Below are experts of layer 12 (counted from 0) of a mixture-of-experts language model. Rows are named router (the router's row for the expert), gate (a neuron's input weights, with its number), up (a neuron's input weights, with its number), down (a neuron's output weights, with its number) and show model dimensions 0-127. Each number is 128 + 32 x the weight over its row's rms, rounded and kept within 0 to 255. Numbers have three digits each.
After each expert's rows: a language model's description of what the expert responds to. This comes from a sample of Wikipedia text that the model never trained on.

# expert 21
router:129105123157146183118094100073165107119110123108163148167108138122053128142101189066195154103085189098174128147088076117199130183110155102077123159149169154103073097137101127139155127105117170094115166134145149090110108042077146085072114096124152185121141136062101131149111182144132091135136146124081070078178106112105138132180088139090141116107169173152134131182088101117060153129204
gate0:080081139111127075185114167095086145166143142109082119067181139111154135103142203116085141089131121093068128137088155170126102130134074072100087195163109153130157163164167197139089122107023120125133076102159159110135129146114120080130117108181159143164127124116125196110164127148194154105166133141075130091150126119129137092118105171114103112127118112109153106149151150158105156066101
up0:142113161123152137161107079162148054102082114102150125137158084118102130201100125104171053174148146112182159102156170112135166069110194132148156101059152130175169090086103099126107086159109157115111116119142120154125105101102138083165146181076143114131144138147166121126125157143150145118149137164176134121086110160161111141143125086132178095101052132175125099125142107152177108138163
down0:142078117129124211125135139171129118139146080136121090096123101118131157134149109067117114162127118145129189106113122129183105102121140091083149100096154152158184130189132121136153099107092099116116158132134115144132132101142119149132143170089159103084132091128131164127164118109119104079137103142079150142085198133085119125120108143156127143099118159138073138151135190146094155099173
gate1:120097127135066069126129067112105173149108139145138039187162148155137106134157139079105065136103120121102112126164126077115163153095124073101158168142108111109120105105151201100169100148093102136142136106162146091109115187163154175076073076136169099142111105104143135132096140173139136114105151174117157079107143105144148120186166148102131179147181148097098109173176123195144123082165
up1:156125157156078163125137156096177127130133088134113119149170161140149123133144197131146145129138091151161125065162089087148164168119181085128183136134157109134152089090109175161158092132078150107147097095166144132087104120123106078073096093112109111166188115122100175129100095169092126115063151127179159113087129056089111106136118160102082153115086094046159101101079145124105175107119
down1:196167142098131156070138086109042159122144137127124131125094136093144167123134138182184135107149164123078066138168084145130189154082158106176128099151145160154137151087159164127149136086127160177140128067156164112159144194159137174153186112125080113082122123188081128099131126086113174115149110116183129137175165107152157127103174111118124151074120070135105179133188176117135178184160
gate2:119164090147115142106097092042155159129181103158169134162164118093115187170130093114095149157105084093146147132065107102129110152183070133180144084165128101128104194153154154089089104087116122180081137144118174147121143122119116143092108111167177076131150117141074118112162148151136154198170070150154117102193111094139165133064179197124105103179138128128148135141191145152161120145163
up2:116123115111114099099073103127107093106041159095123124100120054073164112132096142108164110101164174108099135113164111117175172088132174161041119146175116129111084088107116129112118072184097112162144139149127087126090071134129104106154172077114147088128118174112103142163113149150133083117136124154083089115124081138145063112132112107083188138139186123139163174128075081118109129142117
down2:146145113140169199119165136123117156087130055104139097071099108097110131126129165110166059138173116142123125141095111147144112146110150159137167136102150061105099083082158129082098109109122125132176092151160089108132109124131164139158174074134139142132105152146139137103083137198147110101082114159112141101158139119103154118107096118129083151088094061148147168054107140121154100111179
gate3:172155112066120173127189075182131189122152211137097142164139045166076160184144090094146139092066119041118105101121126127117118170106136126080153115122118133120125180132161123148140148120107183138074091103156113097128135154133160145118100151136069141083175129102124087101099132148146129133070112189083099111110144140107082094114139160108173124109143124181107124127149136110093128143144
up3:157132096132098139166194111203129170088124107133089162113131119187093107170103097136169171118120119106159096104167111099083132110145132140099173154112121101140144221139149120174141146089081200160125142099145116166137133169134147138123110108148124142100200136117132117133127092151111102143069139143114091139091093127085094088140154146132163118131101067171113137102125133124079155143169
down3:105071114114141082140151148107110115110144118151100103070200080152099164162146119165078142034114141065130130143102105134094096112132154100142076101135177163152156155115112086106144151120080125123194141195112066057114091156165122139174111173121110107143159118171117111104146121087055090113157098166096132121099103096174088150054141148151172208138064135085098154090121130120179111103137
Common nouns after the, a or possessives in prose about works and careers, such as album, film, season, campaign, role.

# expert 13
router:116147089176152178084118103097164114113092078165127176152119125097121124094128142085130089127125123084121082129099106121092161122136079137052138168106190099092100127196074083098116137139115123098145203116168136131152149073188143099115143081134148187127122126146052165152167227160087102181154156102067128099128127091065124125151150112124152127123149101148123121126099119170083120100184
gate0:121120185159133093111187177137079136134200148163152187140171192087100167120093137196070129162131191205121174123181176146093178116077121127088108153164133071054142117178109137147185110164120167124123142138104137121129125112098101135160109113138094156113168143185138136113124135139094086155115126177193134115136099091131136088121137158125146133158141173091122029130128084137118145153176
up0:102157123121097094139127174129144129094110136170081150121133125148158101153170097095116115153165166072114073136105162124136130150126155083125168098113090165075164111149155161075128108094161073112116091123171102177120127082192145204127088156106167134155157173087177101123129183165105120126075197124090118105151119107102162095106136150101133107105131117143110134114152152118098198175103
down0:202152127103143119111124110129154081125118136143091128099154156105120172135100132114122171156104092207133155144110110115143179153133159181110077151110148170135102159065187121163157188140107158132145147094144090091094074126158182176143101150155117122097094115123137205154154068119111120120110043128090153151181133088132134124150161110145181097137084200184110131167184095112090158145099
gate1:184098080141190107126127207049122206128104119126096144121140174127154124082091113091114092167178181146149121150146141097153150127170067151138137089101053106104132141110138126127143107134118050167054180139214027160193120195130117097151143125145219129222121103146148144153158125139121126183102152096092096097121151133126159157137101116085195133108122105103112124130081115131107155159153
up1:137069148143108160097085147088190089135123150118179119132102080102121178130097114144109161135163131159192111087106179161131112135120167138076086152159095127130133119125170108128098165166116130154202159138120193096121113103071200184131096107123156117063109128102143098141103075154158110103129105173131082099114155131101149097138205212174086174131203156096119181150171118165145133171137
down1:175135209120169173123134125122137112131147141135133174164112167113129079146124095170160172111094128100114149108135100096143109090118151130080103166114113160122072141110148123127101202145144113161154159132129161108126111122109180130126135105104116169000086139070120111148124090116144134128120162131178103134094131086108096117143120122147125158153068139112151182110174158098160103131159
gate2:113155149094138147197124095149161185148151126149130052139143150136176134139123139120096156133123088171166125092129117147094134096091134149104136066201104184149119154167080135111110152136131104136106165148083108170141070156134107102149095143080134178135135120127084158040085099127089114140162180190113169103168104167140135107134120159142170100152173130159159083145179179146073148176103
up2:143101106135144110156074063087155085113135149126176112143128117161129158073192161117153070142135110115165125106151197114043097151129108111152131197041154116139164040176196096130135139164132100144104104148160126115126117126205144176076167097143118127163127062126124156137075133141143165154175151128159102100103155104097105198153173066137103152138145065120071149121123099128135099137108
down2:146126143151122125099107179152111138151098164151123120161106178109130101127108073132105083131165140142151073112101132072113139145087128114122121090036131106131120129137083123134154152098101111100195149144161084143068138156072134191133168063127136096129106153118088135146131170026189075093140166066103083137119151107107135123115163107076148083125149127137126113149127164071152148132137
gate3:154118155079129185171111089148091126123102118118168151133174132088126140112118132124088092154129157120137107159106133124145112080114098102103150172111194110119131170180121151137028113153112151143122116112144159122117140170110160075124112133148145117127140158216094084112144098173119127128065137116136074070152152127128147132166134115137147194205095097103196192160126097210101069119114
up3:144123119119125165163114076138129122113106140149150181137192123027139110087123139153107089138135154110122104132129147104110155067112096102084144181132165139162102176157133151092093123121062145126116131133166134133116139145109180093138111138168171123103145159175114062076138105121143173103095103078128093078124140098122132140168131121140127165171094177099200155128083136131082089168115
down3:106145095051105102119121146159117149101092123085109139067064088171092141076065171111145066140133087141147152130142212137177097180118156178107149097154112129052130085097127150111135150119115168125123187138135088162086153073115126149101116195135149127138204192111027143131120064141136167126136039120094167129164091158130103159140116128169053117175130114117129188114156090160081112113062
Pipe separators and small digits in numeric sports or election tables, plus full stops in citations, such as Jr and ISBN.

# expert 0
router:097087127115137172103131106076175092155148060113173140152135103164141123092092147083110129110092152157154114174092096123173132125077202130113180203115143111136139098146121169174113146101128138138136157146168144121195144092128099108092143077121130123130136170105132105160123155169074077134070121146083135067134141089072135107174169137134108112131107120117146156152095108097103092145149
gate0:103151110158095129147097062130109167166134178097115168136130131055111230149126155132108055103130138173204125160127149156164145094153097177161118127114183166145139161162161130097136159167158168063027148168132140161177186140095181114132163151162156094153147115131133125139111084110166126098154069158132099140149134159116136139176213101146098071126153072121150109155135101092124135129141
up0:149139152124170191171109156124098122055168099079137088129099148156152098143133125110124176139135157077120098151128102071156103141100148166137091090140105136094097151165172146105102109164177154120179142113159119094061124118164124121158144099139121072129090134104117128132147105120105131176186116105103167126085135150079103127107129190146115177188121190189123144115140133127102085116113
down0:070132112157078117171156137167183152199095148215126108109179147129158150155117162103167141135145111141146067165128131119087173153203124084137164131148147120131101109142146155128116141126142131114106113108137094134170113177158142162108150085130100104103104132160208140177145145064162124151146145086125146153177121097137111074133067141153188152107160148145145104158156134159102118110129
gate1:134049108102110178067124107095147072092191123145153131108122103154102140112123107117098157161136083076140157220131163146120154080081127148137158161161129109143155096142153168116090140113131121144099112115148088057084098170132102174179153114143167131143141159125137140130105125124104055115173105085090066157132161097067134097191140211116142150143109092112126053138083150130099069122100
up1:122155151176150137214109170134117165187056149140087081186143178062165109155146147095178104124147169185141124063121131144097153156128111111135096141092113143110062185109133097081128175109128139144109164121108180191162118066132137116094102095152167134101157138129116141124145084143155218138065119148114123112132115159138094125120086097159138102097149162124093160098146129124138189128159
down1:131146159112119123130108109125090101093155070155138179104162145091121186163087108100175091121087116132113153173120148126130129111154111153139096138119168117145114101085105080148110151202084183078158110135081128111195118143131108081164124119117081127131144184122131132160098126065120139127078060108067111165112129107113116176060124189088110117135143105080126150113118178111079171088135
gate2:097152124102071100147121112050166111110100081139146125100106116112109069083115145093070124062120113108157137155119095129120122130103073137102113149108065130138137156165135117149130137133105101157139155058121134166191151127184115149107114115119170108161100117171199168165171094111143127164128111138105108161099175149083129095152134157115043138129108083126138162120082112090126124140087
up2:151118141138174130121142123141087102107139130107113125118097171175159145132197118164233112165112159097106127111132118169174107120147137083111152139124125154119097115097153124086103116135167118135067165208189114077091116173121121064138147132129057187136125182134091117169067131164104184095152184129158139154146061152138060175112111094122170117104124141187156133137162132123147155123191
down2:121098110109150106162174112162142102125127120136163168133111115228121112097104124077115102106084159115120149098081135165153116105116171070161142143155108109118138081111146135113164119067111086183079141114128059153098203122124076079132087104109044145185170163176124153167173154068121160144154149107163033123102102174078135084088161083114121126078100078087109080102151162109117156102134
gate3:110103130107127127111164162152146144135152124168177214082125116150072134133141178131136088132151147137191132176196145136165090078077123082150147201129172139119111145129152152102132085115105088146138185166135171137175169134181123174077083156091102095109129079145155137140101147119073163144132157100093106158133142136103110127153081140148150086086124106078141091127134113102156125111165
up3:151117050120162141103138081105110128115139171113154102159116182133175153144123132112157124132117131169122130125116153154156058163167166162085150089087099146155171186077114109128157129141122156145131070172129095113130085135059155121137152152085081124128106162084059163095128151075172122121163124131163100061131132119087162138108171092142110160114197135139101091138086108172075163110105
down3:162155078168182199173139073129096155121112091146219142184153175157106142100157144089094079164131123115136158130074188112110095116130078167122153074117110155119179104096131172106117112195110127126187129066164163114086091098120119126164156190206096133130173190149112167154167157175120117132143096120069076145109174166090133154117054198163122141183094105130067123132091058100131129108183
Past verbs and participles after was/is, such as died, moved, served, known, plus object pronouns like him, and line breaks in tables.

# expert 11
router:133146146156152151081144155093140193137130155154149148174121145146089114124128149128209169115149167147135100154073091104154099119124148144092138171094093104108141045143104073140139140059122123092102178128153181076225107083145088094113188086163132165128176147087134152154153119120130092103118127139074063122141131112048141140094172148122192133147159093139138161131111138107104141144135
gate0:121148183168131119166134157134179124119139184159141189119132167114094150146126160115138145143120054217121148162104147122119144071229141180158079166134099138134042117120076148112164116163167156141087117121083150163222130195057084126138108111125110139072120174114154174125179138163125199165154109144152097130139102109117108127140144105077103160158109106116112096156095072101179080113128
up0:072150066107139125110139088093112132102152106143116098080141080154160172108138111038139117075141180098102097099097150147154129174033038100087171119099154035130185111121131104161123115099129098132156152155126133104066155064154107126084132105134129114170193090122146120158116148089119075148070170115094143104137152153124093162062122107195172146114165144134142169109112175149072182131160
down0:110151140140121156088135233125094151127085150142142078150163061106151112123160146159111113121100136097119053194115174103170110192165125096177197145141085134198070105126185071151132125143091137119169095094127129174150085080109213102118103125106165127158129144143115144111234082134158146110114133130128111149115054168153196108124099076140132139106130103130174108151127196136116150149182
gate1:114121112152170127127141049134129173077128084143186113134066149090133166059108159139097119121107079139101126083120112083131084112128147125089158171158080122137082143071085169174140109186125185069166051107094083140110137176169112154149170164123143100150103124130144182096135138119170121090132185152075081106156106159173145151116156099152142151121111060134131145112129145178087132171129
up1:143150129053156147183139151107102087138091161171106160178169115138212112185124127130091148112132128181144068121126108124116148171139147141113112066161153129113128198080164181155097125116113103160128207185097157135132064172076110106153123133110045148134116141069152095101144108130111040113105140156134083127202122098106130068100176116159123108126139123121142154177121201104159125078139
down1:100133117100045164135104141135086161143176097147092146091134172170092089159171148140137089147099146145119121158115173109079111134143090104127166121101162122121133136088191111121137154084121098187105106082179142157076141132159050158092156090093159074116131197090116111162097097146100101112120110108187155105147100103082124112115168146141124067120137105139131156161128180101189174158153
gate2:115136148044134130096164153124155101000117126131161094190174175129081073137118126101109062108101135121073032142135156126116163093104183062139128141163111149156153156161134206110049124132104040130114089095127128087120109097147122116118066146117146109179121144062117120123156135130133098126091130130144128145146096189084143116086111137107069112161138115143124160145135122095148153112146
up2:132162153122093159141166175091123091078122124124174123122155151187062105085104106159166110134116156123079035131149161098106115121121154058110112124160029090150164150108132152144070123179132069135119111116120145086132074078095085119113061150097146149125132147098128094069116129079094169131155136146117091150136082169094130155078112141097104104143151089146084136146112056137156149166124
down2:155112086163142123119157115159148110097127155133182187119112109158140152119113140109081154137131081127108144150148094105136142131105107169114145134164095064132178084125117154117036127208076176140068165121205109160154141107071157137120113138158049157131120086118091109122129110125092140097109137102152140098124108136117136120101125115142187098176099141148181198175112118087117155159113
gate3:101102128132096175102125136141108112140148162157203134192143130106093179133144148110147106104173086116172113107183152113154168143135132104119089129111146134202082140151116152166116140126153127146150151148100121147115170140083144093142113120175166117197141089089147191100171121128108145135148138200169162077119146091109160122112172135163099098147131153124160182110106130097137171111126
up3:144177129119136115159155120119145181166102104150104157137132113116080079140106132140134140114084143133149107102140178162102163125131111131196180054133115109126151139097118140113125109121128128090120109104112117151148126111154137174124100137153074078099097122090061077162136128082139166104143138070095104157128137159098118206150124096118183115045147117175091120075123091167126116086119
down3:146100098129128151128128147133173110140072151143081121125097096119116112050146095160085116136177096150116088091175095119120153108133131156143136173142165176113147110163158157037108121128100138136104120073124126115091099151122146084146137122085138177128111124193084144047132131114133186105103150094104139081100102095151097096110104116140122172113154146149141095080156108105118135125143
Coordinating and subordinating conjunctions and list commas, especially and inside ministry titles, plus or, but, while, although, however.

# expert 7
router:115139105126151165109067106026147092136155130135168198121100116128132113085110171108226143106116195084130141145111109091133121121107121178125102129143186160136123116144112093171138202091076101115120141136097132112152142134082100101066123122119166136153098170088076103164163120215087082155110117103083112129195110130137136150170144178107154098106176199136149132198078097088056140131186
gate0:120147135029107159136110116087127117175133090082104158139134064112169168153127126139129188055129108131164077176123133134125175109153124109173165122187140103111114070186174116161160132138073094121154141103076123182124197162142128116136166144114114148135045180122128121142175147139104119155110118141141136164157103133129119139116110120184150124138168213105082134118142120029133126142142
up0:143062193166158160107067149161175151155111102114141098107157101102128113083073102190175149139117074132148174173122168130134085094060173109087140134123152158201106138120129140167141130190165143114113128054176164078116116078073122092169133133152108091107120144134137163142144148134113109110125145096111116107131138146097097177138124161128169103115139142074038180145147135107165147101071
down0:104149044166070008107116184117107102127085066139117132172175096128115079146120174166123110129138162172145128143154129075122146159053137118167101148141188074132090128164151123154122128192156145184185090135130135141094120065117110144140095065137196144152121100125077133120116104105132142113114197104117100100157067151098093173138118133145055101109125127139076109110104126182171098158108
gate1:039186130130152151150097182107126136136100133087151128093071119131134105110162131180094100103113117147075114103111151141144138072157094107110070148173163120174091128107106176127145087094140155149162175150113154098147157130112085123140145123186144107094148167119139108129137118105147050125163102112072112093134099080180107120104100118126070146161105136107096095086100071077149187088116
up1:197080167138150134159150087108164112139159133176104146170108150040097160165138136103167100170083154078155191147076102132113162136125142124150108118075175134091133144186188158091147140175092144074144119152154164132116143105142113156091127139082149078108094143137130154115103168161107134111120139170082087152123169121078141118115144084078172099136076127173107153123128136134105132120093
down1:136109128134138153164108122147156091107113141141122140133176147092093140184175074058168099142093136140123143101112098162166120103117181091104105137142100083129040179124155142087137115183163127091178139102135148089183087103138151099124116088157140122112142189120137139109155118137204101168113122073097148115109143150137124091218085145112187056128129099192096147141176124099170196153173
gate2:149149136137109090161119101139142127132154159113134121062136117123067130131129105125104090213169144128164128151068139070156131125108151109085177122099167128156175107143172109105142104126108062190151134092163119163213161148149125058100151146141202100136063122115146149158169113167097127226109100186145145121144109127161160124080166120119229070165145134104155125126128145150124123117083
up2:100153125149118085144094074156152102090128106124188138149136052103083135114100099123166132142119155136166098153153147130140147121166097135154129088137098176142117062165166134114095130125131117127077107181158087129168170136147125086132076093160154161139126121121098062117111160109125101136099097156151136122112117133111113116169153088114186165088158116116178127106190143143131176185091
down2:139122171190102161112110111161142111099150095190156112110129074084136120067098100112157142156121180176121167161109119080114134158087102152118088052108175125168113172130133155091123173100080187155121111117109149139181185140080184127151077066127149113149122159141125172161135165183118062153140082149125193174119140178113151188157202119230094143145097109129151134100143091086090136133117
gate3:167113156150153067163180205125165171150115086124136097114137142158114153134099108174114162107162116145085136082156133089082110157062129193095147163194134092151144122123123124089119190170107070188134119090107145145064145114120145110084144088135122197149077128104158153154120126175083100094075171126082090098147100163119113154149142131071097135105143134092177110110061100135196118085130
up3:118090107154127157065133139144086009159140080106162154137117113117098085133121180139143129132142143118125174101132105164166158134176145111126108078116090163130089176143091152220114078153065143094112124160154102160120063118111142148144130211095083105100087119160102103131121147078179163140155100098203154136082164129133139127143147109126162122094162158197082110124186167159093076142204
down3:082162105129130209192045117128060071132155177134146101090097081122108097151106074119134082144121089173167085159107128098128104082154109117142107143110011130064182100124145101129165105152098116094152146157094141107155147148188171120182128106101148129136140096141125099117138139141090126094080083090174152149122149093131130092138127136209166065108151111146093135098126126107093106107155
Everyday nouns after articles or possessives, such as fire, water, health, power, child, and inner pieces of descriptive words.

# expert 4
router:094131125142180144120088076091145144126144081164159190154116178117097118109154169128174133146129125124162133109104123083149164144121151096102132162153168123138113100144106074141110115099119135132096223115146154137131111057154109144140136056131167147111181161093114107126167164160152105201057111063070046087177165082143139102220152195086161089162166113180146146171107165074075143158251
gate0:110086132102157122128107104083118163107092175138146121179112146191165152104159113150121156094176135097108175090149144099137074070201061117141120131087147216159135150099060067134233098143107105118161172156080117127129183124137111165170072112088149095133152151142148147104122167187101122108095074129133098126095126132178146067129161116135159114145118097132135130111127152113102128123145
up0:134125142114144055097177163175120119137159155112174153120134148085098089132087089142171095155128134156106110143020049132069154136107189153143123080127135130131070136118164152151126129116084073065159109083083098143148086123084148069110112127120124188127056082172130142132170101157142135136127120138141110128164088100147120176104117197154129114092126103129093153167158128135109127112115
down0:100039125192142149097174112136135153135084138124111192166088119151112090166160145111094173102144149111102134055118156154072137190158140130124110104117131148129134129073087129145113133104104084077120095126116090099104163188123185160164174147196107157130111143051176102151124141046171108164095126125125107048125149168164145118150131161084088160105060099119168158107143179132151128171156
gate1:160117178128114153158079105086104130127164145091101184095067118183106162138109137069127108103162154063165141128135107143176141160115169079145102101132117167096106168123128110120176119108157037104119158102128131099105122110098088145134117071094152167121100095136162174141110140135143121145117077063157142084102099112165104085174144102117133151095080140076122083051141167066139086132142
up1:067177095147127141111172126136144154100115139160079099160181110191183136090178131151119130128095137171052095128106170128074104085151101125069126134154120095132115119099125101089122150099132170136172111151095086123150110146156193174107090093157066136088146121149112144115141117144093151091159087166128158164146160124117119133081074109109101112200162129177179160132103151147157145152130
down1:158100128130077204184071117155139116106104143101110125106119167136068110106174131080101117204153037169098146090096100106092105142145144096073138109151176105111131129152110108144111092156168171142171162135127111078095082141224188096120116119149162084113085140160170185102131101222144098176188214114101060164121167134111107146108132129147136114076138071095132119186202121132137142129079
gate2:090135159181179122165118150147145127129164137105107155117063210125099111148124134157106185074107125115106137105167106100096110159090153121145153098177141147074106148122123106111126127106120062077097172110133131110124143130107154156159163144090106120151195110167115077145149197123109127103152207103118229187152160174125084147124083128083178187113136069099092163116089153142152134169139
up2:116122177166122120140141143140134130139148134081101121149058180080110135091145135182090156082085121138100120150124091122095130113087189096149183106141157116093121156079126129109112134112112085106112131081158150147109170126095167171125188125129143135130166162165080067134117173124157099101162195138116254191146163184074106140129097153095165158098136067123132134141117137125126103143128
down2:164159133128123120120140074113117110179057065153120089138135114138171135141097153074177208101148157159171122127128094048137144166100136120133087113121115137096158084157179170119123196071108178154142108146122135086104128134125100133131135112123119089138112127154096141114096147082155121071123155165101138167123157133092148136138102193086052125129132120123165080113084153135122183188122
gate3:206135152126119133127140042112151106103177142175119157117146124138073125127156171117108141144116087172176167124127134167109160105129065095146126084147155088116107135150105089098085141134129129154157118156108115178145171080157114048143115174106100124148109118107131063132126182118166151116229136114141107091142179146129137104158132125109112090164112130132107121123112087117112094090139
up3:152051076155145132137078188070149114149165159098132155118126111134095102168146125051097147129156127073141099137140077129113152099159168106143068159128160112145170148092112155073088144130097134078098113114182108088150044198198117171163126146113128105094137150124111134141098073154092162171080131126077140116140089096112153109110052101111071105113128121141105125137151120139158157114134
down3:107093086148109117099138116108125102112074086135146111130112140124102145150109084139141089182151164106187148145140106088128093101111168088109186195081136178095133136116108157145142197099126120114103160147101122041156143167155106102174121122174140119104123093144153142152118168130095098182093084131108161098114136145117097131131134115134137143079089175144122123083147120124131102177090
Commas and full stops closing clauses or sentences, often fused with quotes or brackets, plus auxiliaries like was, were, been.

# expert 1
router:078181138185153155105072051078111141134108129127166136181106121118093045105126175092130137109101135128183112151096126083122113153087133172104133135120120144111115166153081107098067167158138079121107124140091123102166101137102074092143170146143192140110147138089086197153154154205085084121158118098120083095152103118112193151165111165169147117086117126088088097144089174146078127139147
gate0:231152166157054111136085125153071154140091139131166093117128139112098085134116113134208078145111125082187108100083115106094081142134118181180110175126137152150125177161108115125063163089105142116126085138163083172154061153116152060112140174092122200159132164126140054077087105127121110140131164106172137092110183078141183124135128125129091128173171083127129134161114154151126075151119
up0:098136161107120155164181149154175147131136075134156097062112139124107082112132115111175126190144159120112156130090125155113081121094107115076128167125191104101094161095178143092158133082083084106184086142138150149130082147039157107133116151140128157164176107106108108114134110066104142066167097138160111104107159112140136089102114130123069159176085163140144136148154082156129073197124
down0:118155143167124170088096091174173125147162159167090130080132152151098129125135118124158118149102121098120113121136082103107174138120060141151170121154117114086107131114045137096115122101171131107131093121107122093120134152091158139152138179112112126100095186120130180192166075134079142145154139084093132155173193156208149107106148107166085153163117170140087185155146037112171146090080
gate1:146157133103152163160180109088111060156143123155126146140126122161093130184148104151107102093113106120126107117079106070124162170174135106108137152122145156136100167146115104138099183134124078113114111076098157129145140138137161075036095143105122141124120120169136166117205159098121182146096174122092110127086132104098212126102167101084116093106131153096122176106152128126165167098112
up1:128098127141055092124100129164119183114060107106099110116095090075101134110154114139104137120183104093140093115143149148086103149102109146147082108127149108169170139086155206131142058130115151109179165142141083185143165134102095140145189107156129113105125169176105049137067132074123175147139131198172146133141122159124103182156136140133223084181117124154135091137100148096084062164167
down1:188131123089139118079129170126127116096065092156108124069148117138149127085102152153186129138183176157189181187104112123180088130127125111111140146160108143165157085102135124163125150110101079118128107126144091064145127100133144076103145131101151155155133114168143089146117151202142172135101134148115160059133130089076118123115119105132181108117153105185108135088122144127117176164144
gate2:100134152125133106144070074072160124213127152155154139160090075120106153127185136146127128123123096209046108159063117141154117141175095167117120115118130137113124121069083172116186079096108137119095090105083135147131155105141069117197129104120031158139123118178140147141104175070119120122121086156160116092174108157130150144163081100148101089083064075135156117153085140133170074143148
up2:109144100111139139133110131071159127131109178095130141120112109157115129149192108097138140117154110178065066114124138189152154178155087159164171098143064110112179150144149182126127088100111120125149105143158156156091124069112110150198133149153137186101161094185206158113126112129172106171165144172157163085192125147096113140146215105123149188147116091120152114107220157087126124174105
down2:149106140112155125159142171096114152121135128138139119173061113149077119060100110112174120135158122131127200106157139119166126138132121079160138066148117148150114081153127187107022097161124173117102141186128196079118147166139133124103112081140155096154101089159115088068105098140130125149125140124133125204102134157053136123079148142129160158149130130130158110123094147130166104195153
gate3:116172104129088130152103172099132131174145132130141141119155171142121086067137148095115134089144128158130136101167137132109109124102133151157194112179129134049117113177065107131115166185056103133119115117162102128132159111176099118092122148127231122088088101111120117149077149132105193142117120171144140125161104165194162097119073117120118131145158127133155167103111100107183078140109
up3:145090097116135168148088103073044131175141180110137111130174111165157099153140113172141123115124166134103148130141128064166109137115129142118122129139106105114151074130103059142094221101175106162135046120160080083082150089155091111136125072106140149140138093177157152098124163128145164067183134095145136162178177131101114085083153152159136084133195117133167131123126165155148163126159
down3:121103130100134074124103135199096155131129173102191097144095095096101112055110135124119117093175173140128202212128170084124158171105142152156110125173167122047118119125097154177152118120124126121045106126153152092159146099115139163132104182129127121104146080099175152171149096187120159119167163182129189113109124121158138190124164122103183106136132108096091152119190163108065099136139
The preposition in after measurements or events, unit words like km, ft, mi, and infobox field labels such as Personal, Born, History.

# expert 14
router:102185078124163172091111089103107133072134106132140180119070171110095111059126168097156130118094164156158114148100094087152158113106129152077184168109136137127108069178105100123083118138091078136118165153084086130148114134128086099114145043115152202125153160083092119162151187173162113162065141090105109155105099104156178140119142171149165130105161112154158098127129155089142095144157
gate0:084173146135113138168083103103145120076134119189117125102111150149158132120099158190134214065111124121185127124079148111132089134159137121152058102095173095137151134128187140132107103166114138116152143109103118167057151151118156130142167176115139144148064137155162128136097150169149164136158141068119142075165065196100151071122136162135093127164050180087166123114152138137139107108129
up0:126167181134063153111168143114108151127115124160077107131092140142148135062069136173119157152141093141200146145072146122126129124167129128120083122114158115114128132141147143043139112109122123113146099119122091135136110154085172152099124219136107154133112156123140148174143099163133173105155166078117150139161072128109166074154102187114144155145137187103115151121171136132165118137155
down0:128139091102116124108085202195169068142197145170116122132080093161129136151116110142130161133169025116103125150156116120088098120125086124123105075143142105130089118178059117106095165161163088144079085091058079094120112145132168132120112170141127172168125102127070149140142134129111139165102121120092143177105123154102104074163195074158117127159104132084122102123123137084098138128133
gate1:156117078171080139112100090138122132094135035117158070141166142126155169140093156119059119136092184176138140087129159111122154135099126065143146107104084106147095145180164077208115067141019144168178161105103123154173102114085127136102133099109137133141087112122178136151135149145148114129120144094126149103158119060178102093136140128180137100104104099108156127125130097177127154136142
up1:150171142100158151142143072097095069086141091110074141092110146184166156174114122128148145129168141149083082131096220145146144117088142100128141113106153121162139129119153132105086181102122095082101151169166031159116107090184144149158125094113158111168120136118107096121151130118172089120137142181091136134094072085094144142118119150115099101157135124149091180200137125161190142172111
down1:131125127150122180104087166159137180115099189103112080144093088165143091119101134164152148153115127158114126103197084094071078108155137164051119115100122125107185119143057104162087131100094112115157129152107093130117116104144138152106113153130150146116116139098102114122126139093108103131132159191081140156137174108167190104071098127104080138148112138126121148117176161140093197149093
gate2:164137145098174185131091120119105102109121140127105129148133162107152156154196156215094135135081064139118160129161104159103160081107175122127106126134118056133105109122177116111220071129128146058120143175128066112133106086151160047083183113139178112143141100051106124135131096101109206121075098131115167140117112200179181147156119189135133172139144123095117121141177188129096132105156
up2:084072100091101116166154134065124127177156153115128106158181124133078137157090166154092128112135096134097128054121118107144096142124124126054150177173121140159144158120133080173153131149136169092093148131163115120150106144179051097124138060113189094156122105141110092084164093076161178107169154143099070126115142140172139174153120100167085113151178142110131098149093112098079146147150
down2:093145106087095107199055089142110084131122160119115149122100128127151180116186084119134131127095081111154114166162113088117159123130061155154142136071153093127135055184105140105135100115125188110134097102159100137185120113142144184168159186179122197129141164157190145125085091102190081061097117162098123041157119157088162123082104094192165097174098106123170173132140176174152163085163
gate3:131123105146092094149091136139103142141167145101132129194092172119118115106146076132128017068163119137098139113128171080105090121106146106101097068127124153153114157183122191113167163148127132099122169106111101114183128170178114115099111209093151120135124143148135157114129113184134144117106176063146180168099108145108203162144133119151107122141103088074206082087110142089139090123180
up3:137174079136151112118162122173122116094155079122126091104124109148167188103111177132118157158175111100141117061126162137114092114119108202195147157118088090116142115069111094133139136129171160141167125066133124136071173094117137165180116087162103144127165113167140081095124137123136143129100123149106142123127147138132058141125161105121098105127117190182126084116114081146149101109125
down3:114142161111119126117080130104144168114146099083146131123118129111118136095112063131135128169109141069154093159137193038100092155101153142093143069088139125104132086116161123084131182131131156181092119123177126179107111084173131136169133123104095170157096178098079158099167100086113201090082119144135174191117130114127121136184067106220133134141126094118162102176142175152095136136176
Prepositions heading a phrase after a verb or noun, especially of, on, for, at, during, between, as in died on October.